Experts of a small language model: 6122 steps.
Below are experts of layer 4 (counted from 0) of a mixture-of-experts language model. Rows are named router (the router's row for the expert), up (a neuron's input weights, with its number), down (a neuron's output weights, with its number) and show model dimensions 0-255. Each number is 200 + 20 x the weight over its row's rms, rounded and kept within 0 to 999.
Before each expert's rows: "mostly gets" lists some tokens that are sent to it at least half of the time. This comes from a sample of Wikipedia text that the model never trained on.

# expert 10
mostly gets: " JPL", " UTC", " Genus", " MPC", " Genre", " Density"
router,210,206,209,213,220,233,199,234,198,211,225,196,179,231,224,204,196,216,189,176,167,206,195,200,207,247,194,186,204,207,189,206,201,238,190,165,159,223,168,184,186,209,189,178,207,226,182,215,213,177,193,196,188,202,192,186,217,217,182,199,205,203,207,195,204,204,187,210,225,185,188,192,173,218,216,201,235,223,192,248,198,205,221,209,198,187,223,216,176,182,233,187,212,179,190,175,208,163,234,191,189,228,210,190,206,185,206,211,200,201,162,205,207,216,252,193,192,206,192,223,238,171,178,198,210,226,205,200,187,190,205,208,177,222,182,159,163,239,200,188,237,204,187,178,206,171,145,196,175,201,239,169,213,195,207,228,208,211,164,208,152,218,179,165,212,200,199,195,224,188,171,184,222,199,211,224,227,227,232,200,177,194,177,207,201,241,197,189,215,191,181,175,206,227,194,174,202,208,245,176,223,195,223,180,197,221,209,160,198,167,186,190,204,221,188,210,221,202,191,203,169,179,196,205,205,212,199,182,213,182,149,213,198,217,187,224,199,172,226,181,174,201,206,177,196,238,196,198,209,234,202,168,194,183,221,207
up1,200,195,183,201,167,246,231,211,214,235,260,206,233,166,224,189,214,194,185,193,226,193,229,202,213,202,158,190,190,191,155,194,189,176,199,161,213,189,189,179,205,224,206,190,209,193,223,183,189,209,227,200,190,152,209,203,172,203,177,193,195,235,206,208,223,193,153,208,161,198,187,180,161,198,201,230,227,215,194,206,186,173,196,235,196,202,205,186,193,184,193,205,223,195,215,190,202,174,181,200,239,209,201,221,194,215,170,245,221,212,212,218,168,217,205,170,183,193,219,188,210,213,195,172,197,208,221,184,172,235,199,206,208,205,181,215,186,234,189,238,230,228,199,194,197,192,206,182,198,206,192,205,187,199,193,202,184,233,227,177,205,197,226,192,195,228,229,220,154,204,190,211,189,204,200,201,229,186,215,186,218,232,175,190,186,188,208,208,158,232,213,219,226,198,197,202,182,204,191,169,184,202,217,195,200,198,214,184,168,195,186,229,207,206,210,221,208,179,163,187,185,235,190,249,193,202,200,212,185,201,227,234,205,199,166,179,211,193,214,207,187,208,181,230,180,183,185,173,183,165,208,193,250,220,172,189
down1,184,198,194,169,219,186,202,163,171,243,202,222,192,168,176,217,201,190,198,204,160,220,212,177,206,186,161,189,235,230,204,193,196,186,186,174,202,205,234,192,210,229,213,197,207,221,204,187,179,193,198,197,202,222,230,198,193,243,165,208,180,172,229,198,199,209,207,217,185,182,196,193,168,183,197,231,180,225,202,221,186,209,155,241,209,199,225,197,199,211,217,208,223,178,191,199,177,191,184,179,243,246,220,211,182,227,184,178,197,214,219,174,198,181,186,230,210,174,197,219,196,197,246,202,218,202,187,208,210,214,190,202,226,196,196,182,201,208,197,220,184,215,168,229,214,183,198,158,211,237,169,219,211,195,182,216,188,212,229,230,226,186,206,187,187,201,195,197,200,232,201,204,206,202,204,172,223,195,198,223,220,155,194,189,233,221,209,204,186,221,190,197,168,199,247,214,219,218,196,192,178,200,186,187,217,196,209,214,222,236,172,195,196,200,201,223,187,225,180,216,215,194,235,220,234,220,229,184,182,195,168,199,190,185,177,158,181,188,215,213,189,191,225,217,214,198,176,179,148,189,179,180,255,210,178,218

# expert 8
mostly gets: " Live", " FW", " GBR", "Love", " DVD", " Loss"
router,199,198,207,198,200,219,185,190,188,196,233,183,175,194,201,212,201,219,175,212,206,236,233,190,226,230,156,194,205,184,207,210,197,189,205,177,171,223,211,187,226,225,187,197,215,200,199,233,212,215,167,189,199,206,193,178,221,204,195,222,181,181,197,180,224,209,189,210,230,176,199,195,194,172,184,198,224,198,177,190,206,199,229,248,210,180,214,242,202,223,218,195,206,152,202,152,194,203,220,194,199,223,207,222,237,180,211,214,164,216,180,195,214,229,224,188,168,173,209,207,194,208,220,194,214,231,187,198,187,191,189,186,171,224,165,194,153,233,213,202,220,218,162,208,210,177,187,201,205,218,204,183,209,208,187,217,175,187,192,192,187,194,182,196,224,166,171,209,210,205,183,202,202,187,202,193,175,227,244,188,180,211,197,200,189,191,192,180,229,209,175,223,192,196,210,178,196,235,189,205,210,158,216,164,197,208,189,155,196,199,204,204,221,198,207,207,239,211,192,182,163,170,225,180,194,204,198,224,216,179,202,199,173,200,150,213,190,178,217,214,143,230,215,159,207,235,200,198,244,246,195,197,184,192,207,242
up0,218,206,180,195,244,192,172,196,177,182,178,198,202,183,179,226,205,187,166,206,198,177,206,186,207,229,232,226,210,185,175,199,184,219,209,207,182,218,213,223,208,192,204,159,157,197,175,192,192,200,202,185,197,239,204,187,190,201,179,219,234,225,210,157,214,184,213,247,215,207,214,193,191,193,204,192,197,207,210,186,222,197,219,182,204,212,189,164,233,183,202,213,204,189,214,183,199,231,185,180,191,180,184,200,231,214,193,183,209,153,188,194,211,199,163,183,184,228,190,168,213,197,190,196,215,198,193,181,201,251,191,208,189,212,254,197,186,217,193,171,193,239,202,211,223,208,242,209,201,196,213,187,217,198,183,185,187,217,236,165,163,206,211,199,207,220,211,192,186,220,180,179,199,219,203,164,207,198,185,200,226,213,215,195,200,180,219,246,216,205,164,196,198,186,214,238,198,198,233,219,193,197,230,168,229,177,175,235,186,209,201,222,210,196,183,184,193,178,232,191,186,180,204,187,166,170,196,184,187,188,176,187,186,199,208,249,165,136,207,218,181,219,205,187,241,191,219,234,225,193,191,194,201,162,202,205
down0,209,232,193,199,175,213,184,204,214,176,187,145,176,235,208,247,193,177,221,188,214,201,202,187,230,217,208,255,195,217,191,185,199,182,221,224,188,176,215,171,211,181,177,231,173,210,228,248,221,233,187,163,190,163,212,229,211,166,235,194,187,179,232,189,194,205,220,176,230,218,174,205,202,200,202,207,186,214,217,209,235,216,187,175,162,181,211,206,206,204,193,212,229,262,186,222,209,244,219,208,194,217,197,210,205,202,160,233,188,204,189,234,208,217,177,199,209,223,202,163,194,182,208,213,221,229,161,230,239,185,174,191,211,213,200,208,177,203,197,219,200,197,222,186,192,214,214,212,196,170,225,171,224,211,231,188,183,208,190,213,198,186,211,191,201,188,181,162,238,194,195,185,235,235,200,191,193,167,196,196,206,211,234,177,201,191,183,222,203,176,173,190,183,184,209,194,189,203,195,203,204,187,202,205,205,205,189,223,215,196,229,180,192,191,162,217,222,203,215,192,153,195,187,210,200,228,171,175,196,193,191,197,206,210,172,203,179,175,192,198,201,191,198,193,175,187,187,220,211,162,172,212,198,187,189,206

# expert 45
mostly gets: " Racing", " Championship", " Cup", " Stadium", " Railway", " Festival"
router,228,174,194,205,232,225,201,226,179,207,184,219,212,184,189,175,209,238,189,224,230,210,190,200,214,254,170,183,218,211,203,212,206,216,163,183,195,232,192,198,177,202,174,183,204,214,173,199,220,227,196,217,188,199,157,190,208,207,177,201,193,173,181,202,204,218,153,212,215,189,212,233,222,175,167,191,218,198,220,215,184,221,189,221,207,189,193,246,176,192,182,190,198,165,170,172,199,181,244,192,198,210,199,223,188,181,226,200,208,203,180,216,212,208,223,176,166,163,198,196,207,214,217,174,236,209,193,210,173,172,199,207,156,212,194,195,171,205,191,220,209,221,202,190,195,165,170,182,202,182,225,159,231,209,195,208,203,173,202,199,199,207,200,207,212,208,204,201,227,219,195,164,237,200,218,185,228,194,203,201,197,221,229,213,188,191,163,213,240,240,162,213,169,187,214,172,205,214,187,170,193,188,222,174,205,197,211,147,205,192,185,190,216,180,212,225,211,213,192,209,158,194,217,194,206,201,200,193,210,200,172,216,209,211,167,198,195,173,179,209,152,210,191,188,192,219,197,206,258,235,201,216,208,196,203,223
up1,189,187,211,204,218,238,196,176,192,184,214,174,214,180,212,222,235,210,228,201,216,210,185,175,170,199,185,229,207,185,206,189,214,196,215,201,197,209,225,191,217,198,160,211,195,212,218,182,240,173,204,217,182,210,200,216,183,217,208,195,222,177,212,199,157,201,235,199,200,189,201,177,156,180,198,190,200,202,167,211,196,205,225,162,175,212,196,170,204,176,182,198,195,212,219,198,192,190,169,219,223,210,215,181,220,179,183,193,171,195,250,168,183,205,204,222,201,239,213,181,227,221,213,170,234,207,176,187,186,142,191,189,191,214,182,193,201,176,175,199,169,205,208,165,235,189,239,197,199,201,212,184,222,223,224,201,247,206,206,197,188,241,186,203,242,220,225,212,178,224,177,191,197,231,199,180,203,226,207,218,209,190,230,233,213,166,185,208,222,186,188,186,197,203,227,178,182,219,161,192,231,211,209,188,192,207,171,167,205,196,195,217,176,185,191,200,191,187,221,194,199,195,173,191,212,229,191,187,207,225,195,176,211,172,227,178,196,188,237,189,215,191,205,221,229,201,200,219,190,233,166,191,224,184,151,239
down1,208,186,192,229,201,220,205,200,197,191,215,181,174,227,197,196,211,209,195,239,195,219,223,166,156,213,213,211,211,237,208,207,193,196,181,238,187,196,202,167,199,178,181,216,196,202,190,161,201,193,171,196,231,238,183,172,209,186,215,192,173,200,215,186,208,177,212,216,232,178,200,206,161,220,203,221,185,205,166,177,184,216,215,182,181,234,193,247,236,199,216,203,203,160,203,200,208,182,198,212,215,180,192,193,181,186,208,208,206,228,209,187,194,228,172,204,193,187,187,180,200,228,193,204,203,223,207,161,200,212,175,210,183,153,208,198,209,185,196,245,207,192,200,199,219,207,194,205,256,227,193,161,202,209,223,226,208,185,238,211,215,179,209,215,196,229,193,198,199,212,204,169,199,205,226,166,190,200,187,210,198,165,205,178,215,218,178,180,162,186,206,193,232,191,214,162,215,216,189,174,249,223,174,181,259,197,190,193,221,198,203,197,199,210,188,218,205,212,187,220,168,194,180,237,180,224,201,206,210,200,177,169,155,233,219,183,204,163,187,180,227,194,173,214,184,217,215,180,197,170,234,187,214,199,191,223

# expert 32
mostly gets: " new", " international", " political", " social", " professional", " large"
router,211,199,205,207,204,208,197,207,217,209,213,211,198,215,185,185,200,222,205,176,232,223,224,183,191,220,213,163,223,173,229,214,202,228,201,147,154,201,171,215,204,215,182,173,175,226,201,174,210,204,199,204,195,232,172,173,224,230,168,193,208,217,182,150,177,191,182,228,209,211,201,202,195,202,193,197,225,205,196,197,210,203,198,213,196,206,243,225,182,208,232,181,199,191,187,172,216,182,256,187,203,217,217,203,223,231,213,204,195,176,167,184,203,233,223,186,185,201,233,195,236,182,197,197,190,206,186,194,186,189,182,192,215,233,188,155,191,225,196,212,224,202,182,221,191,193,186,195,192,201,197,174,191,225,199,227,192,211,170,154,217,216,195,190,236,186,192,242,209,210,202,162,229,204,208,203,179,206,192,227,205,187,212,233,196,192,216,185,218,174,147,197,152,184,213,152,225,204,203,221,201,196,227,174,203,172,212,198,196,188,191,190,218,192,223,188,183,199,172,183,169,184,216,191,196,217,217,204,235,195,172,246,198,198,173,202,197,155,202,178,186,190,215,199,185,225,170,193,223,245,212,199,192,208,233,203
up1,196,206,213,174,213,205,231,229,162,218,198,208,185,216,197,180,196,234,215,196,217,185,135,226,215,192,176,212,209,193,211,211,196,182,182,205,176,195,214,225,172,178,189,159,203,189,231,209,192,184,209,209,215,184,199,232,217,169,171,247,196,246,185,192,174,166,191,211,206,209,215,201,206,222,197,189,200,222,190,235,186,206,207,201,209,188,187,232,212,187,239,185,183,163,179,221,174,180,218,212,234,188,192,176,217,190,177,214,226,233,241,177,209,236,211,156,188,167,207,211,204,201,203,191,192,217,198,236,197,222,207,190,207,221,211,185,143,189,190,213,183,199,212,217,196,191,174,207,203,191,208,186,198,225,189,189,184,223,227,209,202,188,167,207,176,228,174,208,206,189,191,191,206,218,191,208,211,197,169,204,175,186,182,186,176,194,195,182,205,176,213,196,183,214,219,225,197,226,216,196,203,184,205,182,185,217,195,223,182,184,184,179,202,148,244,183,211,174,157,219,196,186,198,195,198,197,166,196,215,201,185,176,245,214,200,182,185,186,170,167,174,171,187,201,180,241,223,209,206,214,192,205,260,200,196,222
down1,175,198,208,217,199,216,176,214,190,206,195,187,203,203,238,191,208,243,161,198,175,209,198,213,213,269,208,191,180,209,200,223,179,206,189,211,194,218,216,201,218,203,181,209,186,205,197,202,218,164,176,217,155,193,198,217,182,194,189,182,215,195,140,198,207,200,187,178,177,203,212,213,172,207,160,216,195,211,208,215,227,203,208,217,177,195,183,254,232,227,207,194,198,190,224,169,225,179,176,203,187,207,221,209,202,209,185,236,216,213,182,189,234,188,219,217,183,179,185,200,231,192,191,198,240,221,222,193,170,214,179,204,176,193,208,202,190,226,174,187,173,211,220,185,179,185,188,211,204,204,221,235,155,166,198,189,191,170,208,219,173,219,213,181,184,197,205,171,178,198,220,182,185,231,202,152,236,201,204,191,185,186,202,167,196,207,186,197,200,172,197,204,235,200,192,211,196,187,162,195,216,208,183,197,206,211,182,171,215,149,206,202,203,175,203,196,172,197,216,213,185,175,244,201,194,222,197,226,190,178,216,229,198,220,168,234,234,201,192,189,171,209,223,208,202,201,193,180,231,164,199,196,191,192,135,199

# expert 19
mostly gets: " January", " June", " April", " December", " October", " September"
router,219,175,236,185,197,208,171,184,165,192,199,185,217,191,211,201,208,194,170,224,210,225,254,189,172,236,202,148,198,167,245,201,202,218,202,214,174,209,163,213,203,198,183,166,205,208,227,199,209,212,206,184,231,228,167,197,216,243,182,201,168,198,191,189,199,194,198,187,213,198,197,187,237,230,189,197,224,182,197,193,167,223,190,218,168,183,203,232,213,191,234,210,198,204,181,196,196,190,212,178,183,205,207,224,184,185,229,211,205,191,217,234,256,195,194,187,186,184,217,216,185,200,228,196,210,198,198,238,162,206,232,200,219,219,130,201,179,210,186,197,213,206,175,191,196,156,216,198,199,187,214,187,210,181,203,227,187,200,181,183,175,193,176,198,188,209,184,195,221,187,184,209,195,234,195,197,203,225,196,213,228,209,187,210,211,177,199,229,220,171,215,202,172,218,181,191,184,207,219,199,174,180,193,182,227,194,200,221,205,193,229,202,210,160,216,188,195,200,193,202,185,189,215,182,173,196,196,235,229,198,214,249,184,209,195,203,157,175,193,200,173,165,195,204,243,194,201,212,233,175,195,188,168,237,201,222
up0,205,227,212,253,173,214,204,221,191,240,187,200,204,177,191,223,197,179,193,239,190,199,230,165,199,198,192,205,207,188,191,216,197,216,201,188,208,225,210,212,220,220,199,182,187,232,227,201,211,181,230,204,199,218,214,228,177,183,190,233,205,180,183,182,181,173,215,178,203,164,198,188,183,227,200,188,190,193,190,197,230,209,157,198,193,187,172,162,215,203,206,206,198,206,182,205,188,197,226,217,210,203,177,203,197,206,190,180,173,191,192,183,197,191,222,204,209,230,218,175,207,180,241,164,217,171,184,212,203,176,201,181,211,219,186,223,201,234,161,242,212,195,180,204,240,212,204,180,194,207,194,208,231,211,208,189,175,173,199,157,187,202,189,226,198,211,206,186,252,212,176,213,214,224,192,204,232,219,199,252,228,176,222,216,211,158,208,226,219,200,194,189,194,162,214,191,219,202,197,214,186,210,194,181,181,240,190,194,199,197,210,192,225,164,207,200,193,199,206,206,243,163,193,230,137,201,199,211,188,179,201,192,221,198,167,180,149,215,198,165,209,189,212,214,177,182,159,209,185,188,196,168,218,233,213,188
down0,171,177,195,140,188,178,218,221,206,211,181,230,196,170,233,174,166,210,226,206,209,212,189,189,200,197,227,214,161,209,198,194,179,216,223,181,216,190,161,186,199,195,204,223,183,166,189,215,158,231,167,206,199,220,216,180,206,211,197,168,254,240,180,210,183,181,184,207,171,226,162,226,202,210,202,219,199,218,206,169,196,183,199,213,188,201,175,186,206,203,198,172,210,222,233,236,202,196,209,191,198,201,198,191,202,244,174,202,185,207,207,198,189,197,201,199,219,182,209,195,179,199,185,198,180,213,197,202,207,219,216,214,179,196,216,214,227,173,228,192,173,198,198,212,171,165,208,243,186,193,201,177,215,202,216,229,177,220,177,220,201,182,183,212,206,181,201,210,235,185,212,185,228,222,236,233,217,224,210,190,205,212,209,190,196,218,172,230,190,217,205,213,191,221,188,181,239,181,215,217,247,200,246,182,232,201,213,168,186,229,190,234,195,183,194,196,200,196,216,223,214,203,220,194,195,225,215,199,198,202,206,224,232,220,227,175,239,212,236,207,200,172,208,193,214,238,203,218,227,194,227,220,195,158,190,171

# expert 41
mostly gets: " A", " B", " K", " S", " So", " An"
router,211,201,209,214,197,192,211,239,193,227,187,188,213,211,174,179,212,234,158,204,219,232,218,203,199,243,159,169,222,215,186,195,233,210,186,192,189,215,206,219,198,210,175,206,208,194,204,237,223,253,223,210,229,208,164,187,209,197,184,233,165,226,195,190,216,205,196,202,237,181,177,244,197,204,193,188,217,224,206,233,177,268,217,210,191,189,235,230,210,218,192,196,191,168,159,182,181,191,224,217,219,198,190,210,217,166,160,194,194,193,226,180,194,219,208,156,166,199,188,174,193,190,227,203,218,198,180,189,185,219,200,227,175,201,199,159,180,190,184,200,235,218,171,189,216,185,181,207,211,180,217,152,197,197,181,196,213,186,207,201,195,158,217,187,201,194,213,225,208,209,204,148,200,208,197,198,197,208,192,204,196,229,192,214,188,217,193,187,209,176,159,189,197,187,210,172,196,232,186,196,201,195,201,196,177,193,195,178,191,218,168,202,208,195,215,185,193,181,194,189,156,187,252,187,213,228,173,224,219,190,185,199,184,215,185,216,186,187,226,194,189,223,211,187,244,186,195,193,211,200,187,217,186,187,228,211
up7,242,185,206,170,217,221,189,213,208,219,192,170,188,190,205,230,192,239,194,186,201,184,194,202,222,212,228,144,187,224,164,233,234,218,229,202,156,197,218,220,165,222,205,204,224,208,190,207,208,224,212,224,208,203,204,223,192,191,193,192,175,215,177,199,178,230,213,172,222,185,226,206,230,188,185,172,180,191,198,208,188,193,191,216,212,217,229,218,207,180,216,213,227,181,206,210,200,177,243,194,215,200,230,208,190,199,204,208,210,204,217,165,192,195,209,161,209,194,238,174,201,216,204,173,245,199,202,188,189,212,191,180,184,207,218,202,226,229,198,183,191,226,210,171,213,185,244,238,203,190,183,219,200,219,216,177,215,168,212,200,199,190,218,202,195,202,215,189,222,219,193,197,163,162,193,201,196,208,202,192,179,197,191,185,165,221,177,176,215,187,219,193,208,187,179,200,174,219,186,216,231,218,218,197,209,188,162,190,205,178,186,201,193,212,188,180,172,166,245,170,201,195,226,197,250,219,184,220,196,177,183,175,210,194,176,207,166,183,218,186,230,239,196,212,154,174,226,181,182,220,170,172,161,208,209,205
down7,241,190,210,207,190,187,198,166,196,205,183,188,228,218,200,171,187,201,253,211,236,208,187,213,187,214,207,209,203,149,173,193,191,219,204,256,208,172,217,202,184,209,197,187,220,194,171,175,207,179,219,193,177,215,220,196,210,168,231,224,192,217,229,189,227,195,217,202,206,222,235,190,225,208,199,173,202,215,219,189,195,185,216,215,169,211,175,223,200,190,211,190,202,221,205,204,189,176,203,201,198,206,171,214,183,203,202,198,192,241,149,176,217,193,188,173,158,245,200,214,211,210,201,212,246,181,213,177,199,198,200,164,209,217,251,205,205,197,214,210,194,206,203,189,190,204,214,218,212,231,211,171,198,221,183,186,193,212,228,188,198,177,237,182,199,188,226,228,219,182,241,206,215,201,199,222,208,166,171,219,249,183,186,175,196,209,190,194,160,229,162,178,167,203,203,237,198,213,210,190,225,175,178,230,212,182,217,170,188,202,209,210,205,220,200,227,244,164,186,188,212,191,209,187,212,207,206,180,229,192,189,217,213,181,189,197,186,194,217,199,224,191,207,181,194,197,231,206,231,192,249,237,203,198,182,195

# expert 30
mostly gets: " his", " without", " their", " her", " with", " using"
router,176,179,192,212,182,214,202,216,205,219,205,173,211,241,171,185,200,216,194,202,218,238,177,163,171,215,204,173,244,224,177,202,195,215,224,212,175,228,192,222,210,205,181,194,197,240,193,229,218,232,239,171,166,225,186,187,218,213,153,217,195,193,230,194,224,213,200,191,210,211,208,208,201,230,225,193,213,199,219,214,175,204,207,215,182,197,209,218,190,201,193,198,194,150,157,193,206,213,224,203,185,169,198,190,172,198,199,217,192,182,189,167,180,215,211,166,179,217,214,195,227,165,198,205,189,215,185,207,190,205,165,172,181,231,172,195,179,199,218,226,203,211,175,168,226,189,192,181,233,193,213,187,168,199,203,200,166,216,205,183,199,171,199,210,191,179,195,181,229,211,190,184,228,217,187,177,194,209,196,223,204,245,186,218,236,212,192,206,220,217,185,239,202,208,213,177,231,165,210,209,201,201,231,178,243,188,186,148,181,183,192,213,202,192,208,152,208,215,188,205,168,161,235,168,180,206,208,207,212,182,180,218,189,214,188,241,197,188,196,194,187,182,207,187,218,216,187,230,221,226,198,198,231,194,184,203
up1,185,225,202,211,201,197,205,224,228,188,201,182,210,179,181,183,238,188,175,211,225,182,149,210,209,230,194,186,244,197,168,198,184,208,231,210,207,248,216,168,201,203,221,229,189,218,191,188,151,225,214,200,196,202,178,180,193,205,188,182,150,197,215,199,226,202,207,199,231,189,192,213,204,217,192,229,215,224,192,186,180,216,197,213,151,207,166,193,212,163,213,206,178,200,181,236,193,170,213,163,205,207,175,196,194,220,207,186,206,192,209,197,227,214,203,200,184,197,191,198,230,185,237,197,225,200,208,204,212,216,202,203,204,164,202,177,190,251,181,232,154,164,209,211,205,173,208,223,195,195,166,176,234,182,228,213,198,218,209,233,171,205,224,199,197,169,177,204,184,197,185,165,266,189,211,192,193,163,188,183,210,206,219,203,206,205,191,205,240,197,208,158,210,207,192,172,225,180,211,174,212,213,224,208,190,209,228,197,194,194,201,191,220,198,207,172,201,172,249,204,195,208,220,202,188,226,220,202,180,197,189,183,192,221,211,199,202,231,184,184,185,222,213,203,222,201,164,219,241,180,195,183,223,183,191,207
down1,182,195,188,161,182,183,194,222,181,207,208,209,168,181,221,211,207,216,217,206,170,205,194,227,224,216,205,212,175,172,215,196,179,168,166,192,184,204,178,222,213,190,192,174,203,186,214,176,232,195,194,183,200,206,234,181,180,158,216,219,222,208,178,197,173,215,145,174,218,191,221,234,240,182,206,190,209,199,216,185,200,204,232,197,209,223,229,228,227,194,197,207,207,190,210,207,188,224,241,167,189,212,201,224,223,197,168,235,190,203,201,212,148,203,202,203,173,194,145,225,214,176,179,195,222,212,191,231,184,204,182,182,205,216,215,194,202,171,203,220,220,189,166,200,228,216,212,202,216,197,206,178,204,212,208,205,230,213,196,230,213,208,187,208,208,193,214,181,215,230,247,178,187,194,187,183,236,217,233,162,199,214,217,227,197,192,190,238,204,189,203,196,164,224,199,213,212,216,208,190,164,195,154,165,180,239,234,153,190,195,225,214,198,194,168,188,182,241,203,190,189,208,164,212,201,192,187,166,212,219,209,183,201,191,213,210,205,198,214,230,235,186,223,199,205,213,179,208,235,188,196,196,189,187,208,194

# expert 11
mostly gets: "ić", "sson", "ović", "nik", "mann", "ski"
router,183,159,204,175,186,226,211,208,169,211,165,174,189,210,202,180,199,213,170,203,202,187,209,181,175,276,185,182,215,210,176,208,185,193,185,181,203,238,153,204,172,220,163,203,183,218,187,205,236,209,189,217,227,221,175,199,221,209,183,207,218,167,180,203,221,216,155,195,214,221,163,214,199,223,198,243,232,194,192,203,169,223,206,254,197,210,199,192,210,194,211,203,181,183,199,181,188,200,218,225,184,215,194,201,166,217,204,218,198,204,144,200,205,203,212,205,195,166,205,209,224,219,212,205,206,207,201,176,165,183,181,212,186,213,168,204,179,178,183,229,218,227,200,184,215,180,211,189,222,208,210,191,216,193,221,196,185,182,174,188,172,187,179,208,220,201,221,197,230,220,211,184,245,199,186,217,251,238,193,196,195,214,220,236,217,205,185,204,202,197,198,198,149,195,173,197,207,227,214,202,192,200,245,193,227,198,162,177,168,196,185,189,166,200,189,171,197,210,189,203,186,194,199,184,215,209,204,225,203,200,182,257,220,208,209,225,205,178,197,201,173,179,213,180,195,197,182,178,211,208,214,210,188,208,220,219
up1,189,200,193,196,222,208,208,203,217,203,204,160,177,196,241,188,200,244,185,205,191,176,188,211,249,251,208,212,232,196,195,203,188,186,201,207,240,221,195,197,195,218,181,244,232,186,208,191,203,228,190,169,184,203,166,146,183,173,205,195,187,185,178,212,182,179,204,265,189,209,186,164,209,224,192,203,191,206,201,187,189,193,196,194,166,172,146,199,202,197,209,212,181,221,163,212,172,222,218,240,221,211,188,161,194,239,197,219,218,211,200,195,166,170,204,216,214,216,184,205,222,218,214,210,233,205,199,187,202,192,239,180,221,196,160,189,196,209,173,207,186,196,213,180,216,204,225,161,216,196,228,203,164,213,240,231,195,195,180,171,210,184,178,178,204,202,204,174,213,219,183,210,228,203,197,205,220,224,206,240,188,174,187,224,221,174,186,202,252,213,206,191,198,193,187,213,180,189,184,199,238,230,232,215,218,198,171,206,177,187,221,207,217,190,191,206,198,194,185,223,183,183,197,197,222,201,194,228,198,205,196,223,183,216,230,176,188,194,196,173,187,197,198,184,203,186,219,186,209,194,170,184,176,216,182,202
down1,226,148,221,206,209,224,174,209,244,194,215,215,208,195,203,227,233,201,204,190,185,227,200,178,205,158,224,226,210,184,209,170,212,227,255,178,183,234,220,179,201,213,193,225,211,221,196,189,178,199,207,177,223,196,193,214,243,207,207,206,193,223,196,219,215,218,216,202,185,232,208,194,200,192,196,196,186,197,175,222,190,195,193,209,184,236,205,239,186,177,250,197,213,231,173,196,205,147,176,205,192,204,228,178,224,205,209,191,174,189,211,167,186,210,230,206,216,221,221,182,211,182,188,212,200,226,191,222,181,207,226,200,173,191,205,196,193,172,208,240,221,193,202,216,214,196,199,216,196,202,214,208,230,189,202,179,220,264,183,183,200,196,237,190,214,180,209,256,210,238,175,208,181,197,213,210,197,196,190,154,202,202,197,193,199,198,185,173,225,246,192,224,153,191,193,192,202,223,168,165,194,201,174,191,207,184,186,192,228,194,197,220,190,242,182,201,198,168,152,198,210,215,202,239,178,185,211,208,229,220,209,183,184,211,188,193,214,183,197,195,189,202,174,216,184,188,216,173,207,195,188,176,208,188,215,197

# expert 33
mostly gets: " during", "In", " In", " at", " in", " within"
router,220,183,219,189,192,180,227,198,175,244,218,183,192,173,208,177,216,194,191,203,184,219,218,214,215,204,201,176,237,213,198,201,225,218,187,223,185,207,186,206,190,213,181,182,227,175,231,189,211,220,198,193,235,226,158,184,206,213,196,193,205,189,197,187,221,237,193,210,211,172,196,218,221,210,221,193,210,192,219,203,182,231,207,189,194,184,181,213,191,227,201,158,150,162,149,195,203,191,210,196,192,197,196,232,193,218,203,222,179,220,198,203,203,177,194,206,152,154,206,198,215,186,218,197,214,229,195,187,170,194,196,161,190,189,192,211,188,216,228,203,217,190,182,196,196,197,196,214,224,189,230,182,195,204,189,197,186,190,175,228,174,197,165,175,195,195,232,215,232,227,210,153,232,220,198,204,218,206,235,219,205,249,180,205,198,198,186,239,251,200,181,223,202,208,180,174,190,213,160,210,215,177,239,158,199,196,203,177,200,167,186,178,195,204,223,182,203,212,218,202,165,189,236,175,194,218,198,206,205,179,190,227,195,244,191,237,201,185,177,172,148,208,213,199,226,197,181,185,216,207,197,195,221,218,182,201
up1,187,204,221,207,185,230,204,197,228,226,228,169,212,205,180,209,215,199,210,204,187,212,191,185,180,176,174,175,228,193,182,207,226,183,187,205,211,177,219,235,209,180,197,188,220,207,204,230,187,210,182,221,162,182,204,216,194,167,184,161,221,234,225,209,193,223,214,212,221,204,187,184,203,176,182,177,185,182,199,206,183,189,211,221,230,182,173,207,230,232,192,208,212,209,184,212,174,205,203,228,201,272,207,187,192,219,202,164,196,188,198,191,219,190,182,201,184,248,188,174,229,176,193,206,206,192,199,186,168,164,184,217,183,177,214,191,229,202,204,204,233,212,209,227,202,165,218,229,187,203,186,173,205,182,211,240,211,194,186,208,215,166,237,225,239,197,221,213,232,206,217,162,171,176,195,213,190,189,207,225,210,209,182,207,214,200,187,219,214,204,175,194,173,227,161,177,197,204,214,189,220,211,163,182,236,233,171,193,188,179,192,220,193,189,194,228,224,217,176,202,193,180,151,216,147,218,216,210,201,188,208,215,188,235,190,229,196,208,202,205,174,216,205,185,217,183,192,224,200,168,181,201,164,175,175,192
down1,191,184,189,189,191,204,203,231,184,233,162,199,205,217,165,218,164,184,232,205,192,194,213,237,198,204,186,198,179,205,177,194,211,217,189,187,205,238,190,168,157,229,201,202,204,224,192,201,180,193,230,186,212,184,194,206,217,221,215,196,212,188,191,234,211,179,191,181,210,204,213,169,233,207,196,169,211,162,214,190,160,193,209,153,212,196,190,196,203,210,210,219,186,183,214,236,195,179,201,223,214,206,197,187,194,222,177,239,211,178,184,170,203,229,211,201,209,227,183,191,168,176,197,179,198,200,183,214,264,235,195,192,221,202,183,204,232,197,205,200,188,195,189,215,216,198,222,182,179,212,201,201,187,224,223,224,227,207,198,198,208,174,193,168,194,178,204,220,209,198,242,173,237,224,210,196,141,179,205,199,206,205,166,199,221,163,195,194,198,205,216,185,199,205,191,191,218,181,173,190,198,200,164,216,213,220,194,202,213,188,214,208,193,183,195,204,238,199,237,224,183,192,214,230,160,181,212,198,202,209,202,184,186,155,207,207,216,174,243,186,195,190,227,222,183,205,190,204,136,159,218,192,242,229,218,221